config = dict(
    n_layer=8,
    d_model=192,
    n_experts=80,
    experts_per_token=2,
    d_expert=96,
    d_shared_expert=128,
    activation='squared_relu',
    moe_layers=[2, 3, 4, 5, 6, 7],
    router_score='softmax',
    normalize_top_k=True,
    routed_scale=1.0,
    balance_loss=0.00209,
    balance_bias=False,
    router_bias=True,
    init_std_router=0.0158,
    lr_router=0.000599,
    vocab_size=16384,
    norm='rmsnorm',
    norm_eps=1e-05,
    tie_embeddings=False,
    optimizer='adam_variant',
    lr=0.00192,
    beta1=0.9,
    beta2=0.95,
    grad_clip=2.0,
    batch_tokens=65536,
    seq_len=1024,
    train_tokens=328400000,
    steps=5011,
    dataset='wikipedia_en',
)
Below are experts of layer 3 (counted from 0) of a mixture-of-experts language model. Rows are named router (the router's row for the expert), up (a neuron's input weights, with its number) and show model dimensions 128-159. Each number is 500 + 40 x the weight over its row's rms, rounded and kept within 0 to 999. Numbers have three digits each.
After each expert's rows: "gets" lists some tokens that make up at least twice as much of what it gets as of all text; "mostly gets" lists some tokens that are sent to it at least half of the time. This comes from a sample of Wikipedia text that the model never trained on. Tokens count by the router's weight.

# expert 57
router:597562475405582466467491508510499518491478537545522493568514502487475436482480493436507460496426
up0:482504470491539466503498518388480463481523489550452484433509535439475468519504513497468529457496
up1:533481528536470453503465517457417516388474429458454439529468469516499524458452371481503515435471
up2:500523546502531389498442460486469426519496536515601476434468521375480526566513528520505465561549
up3:520522511511492513543448511462506492563541468546458476491431565522516480489564557518526467436450
up4:564530409530487497447521466481460516554504454558477502495557544479476484517537468483479526525487
up5:547489557447478488500515516505500517510487534513486467534424570516478487485486584475556485565538
up6:492514484486511553502458456527460441523524503593484498461542517497489461545487425460564444515419
up7:505494537491545453518488469527436462548509510529603422550532607484513512566590520429502480481448
up8:434518529502474442432457558525457554541570509495526505537480525506492497491471461467487468527496
up9:499517470463534448495534451468544523584562432525435507514492572481515513533503483522510424474522
up10:480474568472516495499495537491415503497429530514518503551491454534516477541511443570484534535533
up11:560500511385494435494496487542387426463460483477476488525528588504535439524446433507526463566455
up12:504496511481482457571462509541485540477479561526526477467505549466531497498526504464488469464548
up13:554499533462500483471524523463500524524525543539477532577484561508521549550521478467548485454515
up14:516512463447506447535536478618475504549497539499500509461522524441509468470445519417421504475568
up15:577422507527544529484529466530569501524473533517485456533516498567530541478531558436507519517491
up16:563485495503501525498542617537600557462514494481526505463557558452519496553481499498493454515477
up17:492438530522519487579504569475520471497556537529434546548452481485502509473486553574471549465492
up18:557523583459511454592485478546427450566488512515507512506427523488580484468476519517504480515473
gets: " in", " with", " of", " by", " for", " on"
mostly gets: " about", " using", " between", "ed for", " through", " According to"

# expert 55
router:519564534439497411499526498461490444586465470555532516492448438500570465515494502442465510540466
up0:535528562503518437479527514514438511467483440466494507466512521521487492516523483463408546509490
up1:444509531463571495519475518535493484484484471438516483528496526545497482503503526549478588431499
up2:523516468477449487498545467460478554497565454495448424461549514543457514460584443471535619495473
up3:552465479475484474465498466445540503540482535517478550476457547444496482472505518455489542529477
up4:460491545488525436481444513544507501426482520426494470497511477541520460457461516497533457461483
up5:540484516478603505496563482466461496476497468456431510485469447471532482534500545485477499532508
up6:477555561499520475499444498443465467517486491514491511518530490483424489458479463494434499503475
up7:500526547489485481550505479485478496482519525504458546498481551550559535446454555522586512451464
up8:498480495454506452529501454456513485523471473473439597529474461521479552508458498539563531425466
up9:511466478474498423492539464477527495546503514507445575429508554416426497479470513485485489467473
up10:454486536459484506529435456496467565473534520506533435458495450478481485550486433502497455551504
up11:489500464501519490482442513439520453478549502475544544550450490515524518492571522494462479560467
up12:509464536463493510532476502545436458533485579432429463445499503437496468557544472505504482590539
up13:520499528474506508497509549605478493497480425511524493518422527559443441528445525506563521494524
up14:571521473488470487441547513506490450521462516504483489420511507457501477470516566431543536529522
up15:520534469430452531537497523514421477506477520580515441522464606564526488530430467475501545509510
up16:496523513501530443481478500496462484491512549479417571482483560545476480454435494516525510456449
up17:486530605505511449530500456490492508507460507489503536451435562560511499464462541487466469439524
up18:507476460540425563481529464480538530489514524492542491502475581514546465430487462516565487496460
gets: "\n", "| ", "\n\n", " | Succeeded by", " =", "- Sub"
mostly gets: "\n", " | Succeeded by", "| ", "- Sub"

# expert 35
router:501497472563478526497447511545503479542406527515456473451566499532582487457484450427566513521518
up0:550527559465494476511455481526460538506535496583467492554498462425507484448496503465491519426484
up1:490407564491569511479574465579468554532536522499471466514517468463467465477433473518544512471579
up2:483452487486606482479493520568503459483509577445435460469475468500434426510435523520517534403490
up3:573532539458516499546525510543522519549515514526490544545572520476492553549443559505550491530392
up4:458478557514527504544460541604524456527480518463532445474459589553486497470491535469521486516537
up5:459507437495451478477499575424445503428478520550458484503430503569508517511493492475484524413434
up6:548533482504499492495472504596474502506476515509474527569530463464538547534498505480505477577487
up7:604462499430465477538478433469506500525487460582496492489555453459501594567616511550458504553562
up8:556534480510535511422382439488464480473449529498551475478503457522508492506529496464581493516408
up9:488512529524519503529489532529529493434531494528536511470546429491443565545468521509476474439545
up10:552523481486471481546460546516541493502460434483470504453532494519501573482459498496401537532472
up11:546481530537522491439496558467550557443407475515523477531509561464475528516495540461508453523431
up12:440478473523490434536536555497482462457506467547542509410512520481495542490559533491465467484527
up13:473448517513495539438469460523527521498477472572515470490529581544484476431550498477488494488549
up14:476539507488491487406520475446482481472551486516543501449447521510516509459504532483561489492446
up15:449519561454500470502525510493577505490431482451600426533496581561522464519465575511586453481560
up16:551520564446514500473463488512495506505523471572458495571460495471475541423525498502551548459477
up17:480571490514503527453501453514459462412449483485541459459491525546442416525493469521475542508559
up18:494368498523513446546458493559506524418439475476474506515476532542526485514498533570598481576464
gets: " (", "-", "–", ", ", " | ", "\" ("
mostly gets: "i (", "a (", "er (", "o (", "s (", "ing ("

# expert 40
router:504451525514480516526569523495447478488509517507528457439505509516531548576551450534486565557602
up0:495395548430497467473487464550554527491462503514487451453474433487569490486463573453502507471521
up1:534498572538514557475490502521419447520505507543496458555452499508488512565419526468480526485515
up2:515437534481454462513483489487423500560469443573430448481471503528499514542604585477561413503448
up3:494467570516486554503547419584415597541474526550530506494464522526454541529501577481448502496501
up4:497490480484508476577472453501413479590532550534520518476419482551422500546517556529493535527510
up5:575476507402530412454533530516478664503463473487550517467516526524549536479489501527507506544403
up6:443554508524527522559443535483469570487502547490470492444528447520510529520478496524532548470490
up7:501469501502538537495530501498474468528594522534441494429567504437533531462531494464575573503453
up8:446423492525523408548519461482502578471513557536517467513468456465506447457544531521490450479509
up9:504485604467475507528469465471487442521497551485503465497521477471473531512495431510507556506519
up10:440465515472553465459477542560536389491563437457518532443598477501525542566556500442446477447508
up11:512497486511468471446481483485492473526477562488523507493450544440530439540463460452460532479529
up12:474509603523525439510402521498530512452490475479510468454559500438502518544456465534491496497424
up13:474470454504526526537471406439528473493466511489509527474483514459445498510482514480578549540480
up14:533465539563524529531474491453503510535521475463487504499462490491482514438454562488570563452508
up15:484575547545491540464504523443396444502475567487438440423472488440469488559544491493489502425552
up16:494500527472523464471581448511403517471498531436587468537532507437533465520526461474493464547433
up17:462434542538530453400416524538499443483517566543475478545506541516480488496435522478465510487511
up18:537536540448545496506472532527453471492448611563521503448489524482598517504477510540546553536504
gets: " L", " T", " R", " M", " W", " D"
mostly gets: " tr", "- Tr", " Tr", " Re", " Rev", " | Rating |"

# expert 28
router:509544506515464498466558491482459577555510546497478523512520434544501537491486520552537458501463
up0:505534444505527552484484555522478508552498500406547471541555463494485488483482512509474523494560
up1:564547474562481523468501464481505485484505496486533467488501501517463591524467548459466520516526
up2:584494545519492467503496410470496499505507475498489484535450486476539504508450483504499485518528
up3:499514495494462385446513544530540482514532548562481484502499490464550454483561435581505535567411
up4:536458515487506479507458523561511488554503401470496547586418495499458536451453458555514485506582
up5:524548495441496500533517451489494470544502471462512507441411557505581529533456535458490520575563
up6:559521431558483468442504513486516583496514566515555503536444456563512577487543540548530440471541
up7:510458527577529526534534541509576514581485516589494557540457494508517561485464515590497497487570
up8:553468464566475477447519407505455544513502453511536480476441549549528522485462508509444470485539
up9:519466509491482546484544457596438509524507537482593460533532453527511570476458482491516531478551
up10:521489513461523497464465523457562525507442530429469487522469459456489477498396520491503504543451
up11:506457502559506488555482532605525482462564436507514442458553518525535466526533531493451501503477
up12:556543578504473489494499412465492558485527487530528521546516572553509547501491529484509542506498
up13:518498568470526469532550435494509507452569537555493466555472538490576511480536499479519535468524
up14:542470560506483469481525457509437485465473491507515417479453493526525495512484494523489534516501
up15:553549476490488496498438495495496453472473572496580479538544474503528500502511486412545466484484
up16:513526460479541504488507421563575520467493457472498539503476506455469468548511416500483449548511
up17:544554503513565509474517463482458540510499565517466517505489516437520484524510460529589430505435
up18:496507568439474533537500493483455422432493508434499506432462495408535485433451457471448456475488
gets: " was", " is", " were", " are", " has", " had"
mostly gets: " was", " has", ", he", ", which", " had", ", who"

# expert 41
router:494504460537505534518523512506551518483535466526528473505537516467515522488554529489517477508526
up0:500538502510577518488495499497507463530514496548473532466444538503499475497456488518544546457500
up1:552439549547521517485537434467517578502482582557525452517536459531488514524471508515506494439450
up2:522455559466556501482492545499499464512458461550532503485461520451502433494432527449425539457517
up3:463472541433530451480451550551461462445496437471455573521557570437519441546542489490451497527500
up4:543479529496513439459496483486498458440476496542436550569488481476523564539498504497585504525441
up5:561490521462535495518495545528539564493580513461479393474502462431510478476526512600465536506567
up6:483531564465516477523505491468500534513511533488493420583479551498502474433450497498489529457488
up7:563505512444543551422527500567440476533457552467522527487428431464438549483491601449495515515524
up8:587535481515619501511529469517543505470599518455449517448464505450518570466494524555462521415527
up9:495458505471515512479480513585447493545533541417522421503393473459584520501485530491514474519528
up10:573494586466482441451499533469508401528456444552458462498508464539488507554565466500539539472452
up11:550434529440547515494505535565476448514530507491493513512444540434473501585505497535497513541486
up12:576529518400527467392544488529465570465463449443524471496507480510496528479492553466534537528464
up13:524532501506559502514434495574561500517500536547521498436475546469495462494457460501525489480562
up14:489428532564491502511435483507515470446548481476509534480484551415533430507464550507520489470553
up15:500469531541496490520482484448490484489526476574475532533496474443490542543482444537441493555441
up16:503487544463535532530456503530524530452461604507551466530507500489479486519474492518555475444484
up17:549474503532517424524504476495544473473431473576488497475508459449496513505516504458497528528524
up18:521472483535544532540534572461543504481530473512471500459548533451505521512481499570535485458477
gets: " |", "|", ") |", " |  |", "-", "\" |"
mostly gets: " |", "\" |", "a |", "i |", "o |", "ia |"

# expert 73
router:466518528535478449513543429419486448553482586439464449441477457554477487560496489530452524470530
up0:503543513509551467497513557559487569488468467530513545484509486435492477516520545510487512462516
up1:535508540513496475485460439490444527522480489474461504500448545497629533400491598524553402499577
up2:527507585517484475521522483442558485506544514493551486519448532433515530488474575541577503522437
up3:513534461496490464523514411454469510506485532527544492478496503508515543500556496495554519498427
up4:521462543466537484420555570570486527468592439506483555448532493515467454487530484441429507486570
up5:513450557505577490590502515485461521512501444483485528533563549491527531530464515489545493502495
up6:490409479499490495495535515498485458494521525455515470437462478495568486498509459548502427445537
up7:501532469536478499550498444539471528582468564534544514485419497490529441464541505478623563493544
up8:545456461533489472478514444510508527499492475495510552559516493541438478473471477498525496475498
up9:527454522449476410474507493477489451469497479495495522439475510423500406473438538455508514487493
up10:527541512493537509457494481462478440491521524490511487487456550462503562549455586488490515431537
up11:558444487493552451517509503547521470490570469501492409475517455474509483528526534545504470433527
up12:502486622513512434497497516486433482550514522512510448455528494510434468532451458502488594432558
up13:504555508539491487422489470514491502518547490473543507484459578513536568466549502551613532546432
up14:538469473528576452488510503486495447517471559491466482482552529499526535533489508518487429459600
up15:564419571576520497464458502502534469429536493568563490501434458416514550487501521514566461450519
up16:553528521491587474560416463579494581513538507488530563517546523525505526479534471457489443496512
up17:512506568507532466525562488460504488422506531494499490503516547564443574552438504472556528492422
up18:502527543526539467449480498513429480433508496465519528489525571486500518473505476485493451496503
gets: "| ", "\n", "\n\n", " ", "- B", " | November "
mostly gets: "| November ", "| October ", "| August ", "| May ", " | November ", "track "

# expert 59
router:568536476448496505518490501484429499573511532495473442529530484456547548551467534542527509462473
up0:497483458514485470529555459545486510455516534558539504564527514506471495474562535517572486562481
up1:500479484484526535458396471468418478494515458504492479535519455472494521530542548504524547435531
up2:577429446559531501567562481530512462480536527574539484519498554493534454502549475479470471519492
up3:539529552506532513470544486441507610552472521478507523533498595474494483558598513507551555488480
up4:532484478551477454520465432515533469487451519494519467495501411540478526553613564487514427455467
up5:493483456563516521345480460439506469509461438504616552468404509462551553468567516537543479441494
up6:524462453510492390516452517478485495571485547517513485516525588536488505500510475566529523556631
up7:429434546421477510475515499487482492558465492533477440505488518406475510552530630466589530461502
up8:535457516530503493519533472492479529421402522472515485484448471579504488493474552489530512538496
up9:509527529487487524496472534538512474475510490498547515475466521539555394553465492445543503473473
up10:462527573473528511440488483441575467552509495451491466504413564524512524518479546486531422506556
up11:520434524503522522532403493463532530553551484484502501504443523479537591467445545494494522457462
up12:527520509532534516493477461526501501534506463467522421535510476473389512473527533467494535473538
up13:497494521466554557496429568484539542531610429471536515535514495480636548427510537446585532520528
up14:529524563444504509447449532501496462450451503487503509547539585516472456543466550548527454506489
up15:500456506468485516474503539492551480481519525581469483501495552430504481473493534521565562490510
up16:444419490418486480551420457480496558521500519482554491477488529503549523487492542418525492510571
up17:477455491423513484506526527553494522479471546505470574529487547516450492486499503526515488504477
up18:484523556471527533544495532479520475450459525549440460621534482456560470474544501558519509439489
gets: " | ", "; ", ") | ", "–", "% | ", " |  | "
mostly gets: ") | ", " | −", " | ", "%; ", "ia | ", " | W "

# expert 10
router:476473555560476535550524546519518499555486581550514453435519537441622501501463479540556483471499
up0:503462500525450535502470522536524484544610474543419482488551551498469506455485543427544548501505
up1:552562566472489494486476524498508454498457514442422481535491454488505513517519478537521505550494
up2:545510471477498502535490505429490524545514497548550475610498530481403507551497458509551503499483
up3:523577521463532444533549521571489537443535532447477551544551526489475503496518537533576436510512
up4:543566553540518501522533428502451578522499547496495470500495511572493524435485466461540533449476
up5:557597457549560521530510458470485530555520533525519422537480465445487492479476496474506519502570
up6:535430538500547469473525536440403471524536501498497495493490437540437488538467453474476532495507
up7:496435540512502514528468592536480577511503490485561397543520621601513577489513552529512558437479
up8:472509544552495461540504485527432548532467485521555445535454529540444474439468500591499516477467
up9:470479479495532539420529441516531440510471567521461453527511511512511463555458577513501513473490
up10:500580520518558495448486528452427466468479493587556527462493494453555506522517449473486456508495
up11:504468498422512529499564467487501451459554431531455514491453429484539488499571485511413526546547
up12:508544514510536505525430488451587438500495453490540451472494447509541443420511505457487470499579
up13:521489595493541461551371504571494394494524513549415521561459482532498432497495467405486513509480
up14:533480562492482521549506544461531520523461413518564513515508463498473523505474515436527506477546
up15:492472541522545539458510481455526531404535509467511476554449558491462539513484468552550470516453
up16:615490478517472490471512509453543473559514482578467536519517457463521490531499539489517550485525
up17:503527489486526509496519489512555523548527500508518478548546505459484544486626427550519506489540
up18:513519484570549472521519472440461535504456433521576528512452454454583504513474485449514472499498
gets: " K", " H", " T", " | K", " | M", " | S"
mostly gets: " | K", " | J", ", Ch", " | Z", " in K", ": K"

# expert 4
router:490548476535496457524529484545425529538469459543534549572479465478472503514508462525580481456466
up0:586516479470531511421486502498550451485519474493518455436492556519468535512489472492468556489548
up1:568488497519530486519481561572535543544553463531508511514481486390537530570546489530551466462513
up2:592509502516500529497509460517529504542529541526597478515483554584486520551531495488451519450519
up3:498442517511508509467441543448504491503554545461494549544475522477459478499561554580452494501568
up4:477487520504512449490538477511453534530493463636487529457416519463477517479504499476490542522494
up5:477469481485475472429513536461489375485493538461538481448561462511540471557535495485484532525489
up6:510529527538489517528527502517492510466498532521493440465494571478559529565534497501505517474466
up7:507535547490543520474529496526513540555506480441496594547569551537523542479500556520548445422468
up8:549519452536498509524457553439547464491574474565571558516510487497560462543449532537480577485511
up9:520445526565499523437481449443594518510496494495530494509532561475539507502502485531503560538520
up10:514495505523491453458509475507540563509510543565507530450501550466505501453460552462482503449439
up11:512524510490525546548557449496468456496508524476560555539535466518505506433452539453578446485497
up12:544427458461479454506492557589477536491499493552435464531525501562565482496564560529537566484471
up13:529516479485531536480497558460580547581466422565498508565464508522544553534578524491463490477469
up14:505519500475515512554498471506463570561505498582457429558521492407483462499572550425523546473493
up15:465535484516540531448477568464511448476465531501523569479511442475524435541480488514570516497508
up16:562521515475519459434559537521399465458468516500532515507462533434539510571461473539515485571496
up17:471430537569482571503527600432440470533459452533547526515484425502534438449499492499565547437448
up18:463484515520567500547532572466484492512579474536496564527439473482519590408465474574492524531503
gets: ";", " |  |", ");", " –", "),", ") |"
mostly gets: ");", ";", "; |", "',", ") |  |", "; the"

# expert 3
router:449456482539449470533457545540533480446443562500517476454545504504601487570490447579485570535477
up0:526553499507497448519467449500497517475454609496492444504488528486518532509501613535547622490525
up1:551501562526493512510478526510578480482503512498457527416581600435450472491484509432556505502534
up2:533505495541504511497486495517510562479506498511456494525440562493551455456495541564470520574498
up3:478509509467471553484518474459450478545533426494493507534476493557414518457452508512505465509442
up4:517516479477523539521520460498508447489474524508519469513525526479470582473527535487549468447531
up5:491440468495444524520527486563516497460416481525483511489503527474493518511556485548511448504529
up6:478558494523516558438494523415401475453563463552465509454467464508535412459492576502501523516485
up7:530479460511492501527508473484514571457498489467465460623549539501544475444532540519514438450542
up8:541551535486537510548428490515507502463554563551605490569496454529559557540454514512517550516369
up9:518428497469498500423511492443483501449474485487529506493527580484515480524552463431572536488499
up10:466492525575539465505505484598535571487533413529523444487522515470465561503475556553464523512471
up11:502474519499522494460476508585510513458483551480492418483544449531537511528448526501555524487530
up12:515470495546482383460437558525479466468494476527550444465507563475526498533486512528506515592482
up13:488484458456497478566517546479508506448585533481546426606559514439515542527500517496467486453489
up14:489507495482526454514539487478492538523444547500456489543479454467490526541460498610501481451424
up15:532560477509565479471542483464468604528495523466619482562539578501480450483475548471540484496449
up16:497552517484526517534501572480566557463451502522500524430443500578527417526473474500520585545474
up17:489475511488486459499515536479521498524517480496488485499487549531471454514497473478433487425438
up18:548460561440513543556424569534550537510464471499533497549538524524535617490506534546456502458455
gets: "M", "T", " M", "S", " B", "C"
mostly gets: " IS", " AC", " CD", "&", " FM", "AT"

# expert 79
router:565480474593482474524561493490559480517476499544494530529443581508550439493524477504516451469460
up0:582517484492502509563440488517446477451418523541519477505449500483492566464600461543550492457524
up1:475460548531448494487508541489534498543545523539509455494466553525519526489466443550475528408477
up2:593458524568569537437510438488581487490499537501511484526466552471512506542453542500450560468520
up3:489548434521483528569503522488497457499522530453561486460502467506552511500424547466475463478490
up4:578455542582504541458513447457556520547526497526486482434510506524605577497482493487494561530477
up5:484528584491458456432492439527481494495478527453493419478462550520507451561562470519484510529531
up6:499519467528505505470504511505515461539520500498480549547477497451566518521465436494610574489438
up7:561475596516562479510510489448506459500504538557472412445399542434488492541543497473513563476468
up8:547464488510539559586522479536462437473478476561542462526457528494606464536503534516499523493535
up9:492472474459590493525464481524504458474502489433451514555542489432572525507495516505542579542531
up10:503398498558503568525524561470561505573498499522531563495487479551514503468484522476523529468534
up11:557576513549617595502462516559496550500527569520473453510465538485505465543424528503495560486480
up12:478529455501517429510486521471476545459466466551467534552530532475524519493469444599453507504447
up13:588534455495469452516479500463502472475442519505514539491498491535538533587479514519491533553509
up14:562467506463484478509486507515488457460512431435499524527499571497508528465525482514482539580510
up15:522506474525575452501469487498534453450466550595461514461450437512484431519513476490512496520476
up16:516536521546515520439504480523443547482582528419544528512416564562562498492466560504562436489524
up17:537568492427611569469517497412555541483532554481521509515493466424517510487498552401506519507542
up18:476459563556566523529506466451496518511494466498565574466464534552472475533467452521418488471510
gets: ",", "),", " in the", ", the", " in", ", a"
mostly gets: "a,", "i,", "on,", "),", "en,", " County,"

# expert 18
router:567486482542498440513535507455488504539486419463559466442530439489450546493552448429440495463508
up0:546497514485424423484507461523445514584554487510521515460528528506492436454489466440451501544529
up1:503431617602510473538495506482471476463490454532567508503535533562552535461573471521510450524542
up2:481529516537551427465483457502438514482498547472491495461455452505536546504551500485522490471492
up3:531505516494501494472561445501517519469496523471496480502527452554455418431467568493519535452633
up4:550492568577522461545489530457524450552492526511582464524492561550473510443567445457544502481498
up5:533468543419440464489578470471575490404520467576592413420528467483503513491560509524487486478488
up6:495487478558514472519486533570452447472558464480502516473512533465444524525458451430472481533477
up7:458460533518547546510524510489462471496450489532521422562524501453504482417518546596512531504518
up8:500448436556490529472424567468493434441556540500548407512541547494449546514545444496500515543485
up9:583503492572504511516502511430541490543565523461554539487462615478487520482530455493494475545500
up10:571548478561555432495450575514535439472445461507523442525510453469506456449441481506528451500499
up11:493461502481457468500455425516469431509477520496463514431469509534499508514427522478449414544511
up12:584450456525558502564450482500528456429487477497495466469451485442488527497495484512464494501545
up13:511588538534450471499439527454481474517469545486477458479467447412521572547493482482544491532514
up14:533519462486508490532433457580509583566551450504613471473418501542460514545490506476501505493545
up15:458556558496520466498470483564407517432475446481461588484479468476519529459509490428550426482532
up16:484468537537533512522529440486474516481506484474530470466494491498539522517478491491489558460491
up17:580473486484488503532576489470506501551553555567424529502504513513453496559549466441473441485447
up18:450544490475515467449497529494473493453497517559479517470502478460528490522463491438512548452447
gets: " as a", "\n\n", " is a", ") is a", " |", " was a"
mostly gets: "- Country:", ") is a", ") was a", "Species of", " ·", " He was"

# expert 25
router:479505489537503418521466522495508482543440559473435570493475458488568567543569549554496478450559
up0:577485503587465531422461490469475465541570460509467492519500482478504564502496560506532451561485
up1:537492529513645618551479521467546530582552497506539543483441566486490585421443593478538525504526
up2:469549488551532477516483598526542470509456572459534486569517513440528542536498455493489532498518
up3:446494496482486478497453457434529508554500505510484461516476465467502511477529543513522487486452
up4:509564541470532520481474423513513532567478493485491443501486494465560483493447527524519465443539
up5:552460520513578526419472532459548559527505529515468514502476576554486567423477502527478600513425
up6:462477457522531496547485552559536591481527552532500447536435493508416532577529563541499512491480
up7:507528568462528529470438483541480519547492445527513434475493495477512492500461521496518496454496
up8:530457624501491499525496487458516473488445537517493492518428478400500510495520588545603493484504
up9:504435482494494467520582423526516474445618451483488510423514477485495531501428493533533483444508
up10:509491448531524511504481529500494532510477517556458483485495511499532465537581480552561505520483
up11:548481565428498422498533509510469437466547474480526519461488532565516506502496508454522497496593
up12:447459493479523482464444582520526481555497558503520412548480496442568522530548469541482488461448
up13:542519510520564496493443584550496513453476565512472503492556483525555453533519539545520526489488
up14:534499510496523418477513555510504483533489528550499526447534555493446515551518494543537516542520
up15:462522583517472511557502479457607532529477527509538441517419525547503528535511572495458540443496
up16:420471543493523461549509472446423528536543503610485493586491517483525519488547563509521487466479
up17:539531504509589543508485504496551575517569538520524500547414513456527533468482557465532496501531
up18:475502495488521461578556493471422473495514454557444530561435531396524485469448529516507471504437
gets: "==", "===", " =", " ==", " \"", " ==="
mostly gets: " ==", " \"", " ===", "==", "===", " | \""

# expert 36
router:485542529465502523454507502472420531465489540445532552574523437541442513440564522524466474488530
up0:575516530515528507490465464422439459522489482490480467418519520433493572475459515510504532465540
up1:560529456443503529455524500449501460515498501553511439493515547527512524540432488549496546519542
up2:518433534402525481482508501506440520515568509491448502518448516511584537502491532436493535513503
up3:519532565421507453482469506628448423428520551468534541508480540443456533491516501538545441522428
up4:523518533564540490492436470449466532398541452510477521505518502551517504539552524516540470533410
up5:511503454472555537471565479463472522403461414511507470480504461524489513492499505557470448485458
up6:566530499455487542474474478478457520561502510489491508488496566507524578472510534500586437522606
up7:537535483496458466546564464460500543538538519475533503450480480470522471499490480494528490423473
up8:520536532480546533526467490547537471488509439440561421511544532488507451544524528493491521441513
up9:499458512475464487537491471521416484527511521477528501432458500482442496465518477463466468560515
up10:565547482448536479484452480491483471547572553544466544548482455480559619517541489465557557520449
up11:554527610514454438457459514482414521550517483504509370502497510497449491468514493493453490487623
up12:471473518431499481474361526516498451472477528538550559518522481469482566492521523495487452431496
up13:463561464553476495468448581541533485499474505449533494507497537482508561530518586501588520555486
up14:491479504502425458511527526531484425518496447464511494470482538495479508527509413473449489516478
up15:507499490482552421492542437458469506489483478502495451472516595470540452513602485559537491435479
up16:548536563524544504506466429598469547499527511457536505578476502550476534504574508508505462458538
up17:525462458483495527480537536470523535479512538487485400425519558457501443460504415483495547511526
up18:480531524452557432516499519519513485535490478504540537486520459538528526475540533474490505444546
gets: " to", " can", "ed to", " would", "s to", "ing to"
mostly gets: " can", " would", " will", " did not", " could", " used to"

# expert 61
router:469508502481516447542541435556483550567511447515496471488423537553471509527565486554518477428500
up0:556574470367470469493493495508536526474427516564480496491535440526476506528492420445477472584437
up1:501511513555543473515467512531470500375557541495449545509563574521519449528502447509484509465470
up2:485537471477522467485482449517572542576461537460561487512527470527578513495575513409469521466567
up3:460539533443478405473479498476476431541440472531540520466580547518566486534553520472519501534429
up4:446530505455498504506502582558515438490466478442568521487511521470503462557565509420480509513522
up5:465469552551487423533457477559461568511443444496471469463529536496481472493507494440431559477489
up6:480562561509509506524569476531497475457541477501596528483516502477486426518523516437417467573571
up7:503486483515532524522433544539482463537468443448485534466447469491529391508520513506480534513469
up8:511513565551492422562436488467440518488574488558581464540570520538491470541514515440523495630515
up9:519517489467519541522533559488480450456525447443576414546462540522584460569552520480484539541545
up10:490496480458558487399467548482457470439512463455465497452543550495517450520536452398485479434412
up11:498418549424520517505438549530511459518510431467477507460494531488526476509500500511474470513581
up12:482473462539486479539495500473444431451490505486516409457478535456487443503508505496520489512503
up13:538515474470487459455371480441534519436462519541497576524590478500518493490556489494457526526431
up14:554509597569465456472502475549476479506490456458610492501494470531498494555457464416493462464509
up15:526394508430562537527504531518527571540526483542506506565463508533516569521479543555494463570515
up16:517532491414583458565457505408456540473452490603544567481440474532544522532476511529530526488480
up17:486489486471514426536536472495445446494514507470537444547536503482524459460529500416517466487507
up18:483504547526490461493372471539492475433581543501458483506472458491532477486481501462541469541534
gets: ".", ").", "s.", "\".", "es.", "ing."
mostly gets: ").", "es.", "ing.", "ers.", "er.", "\"."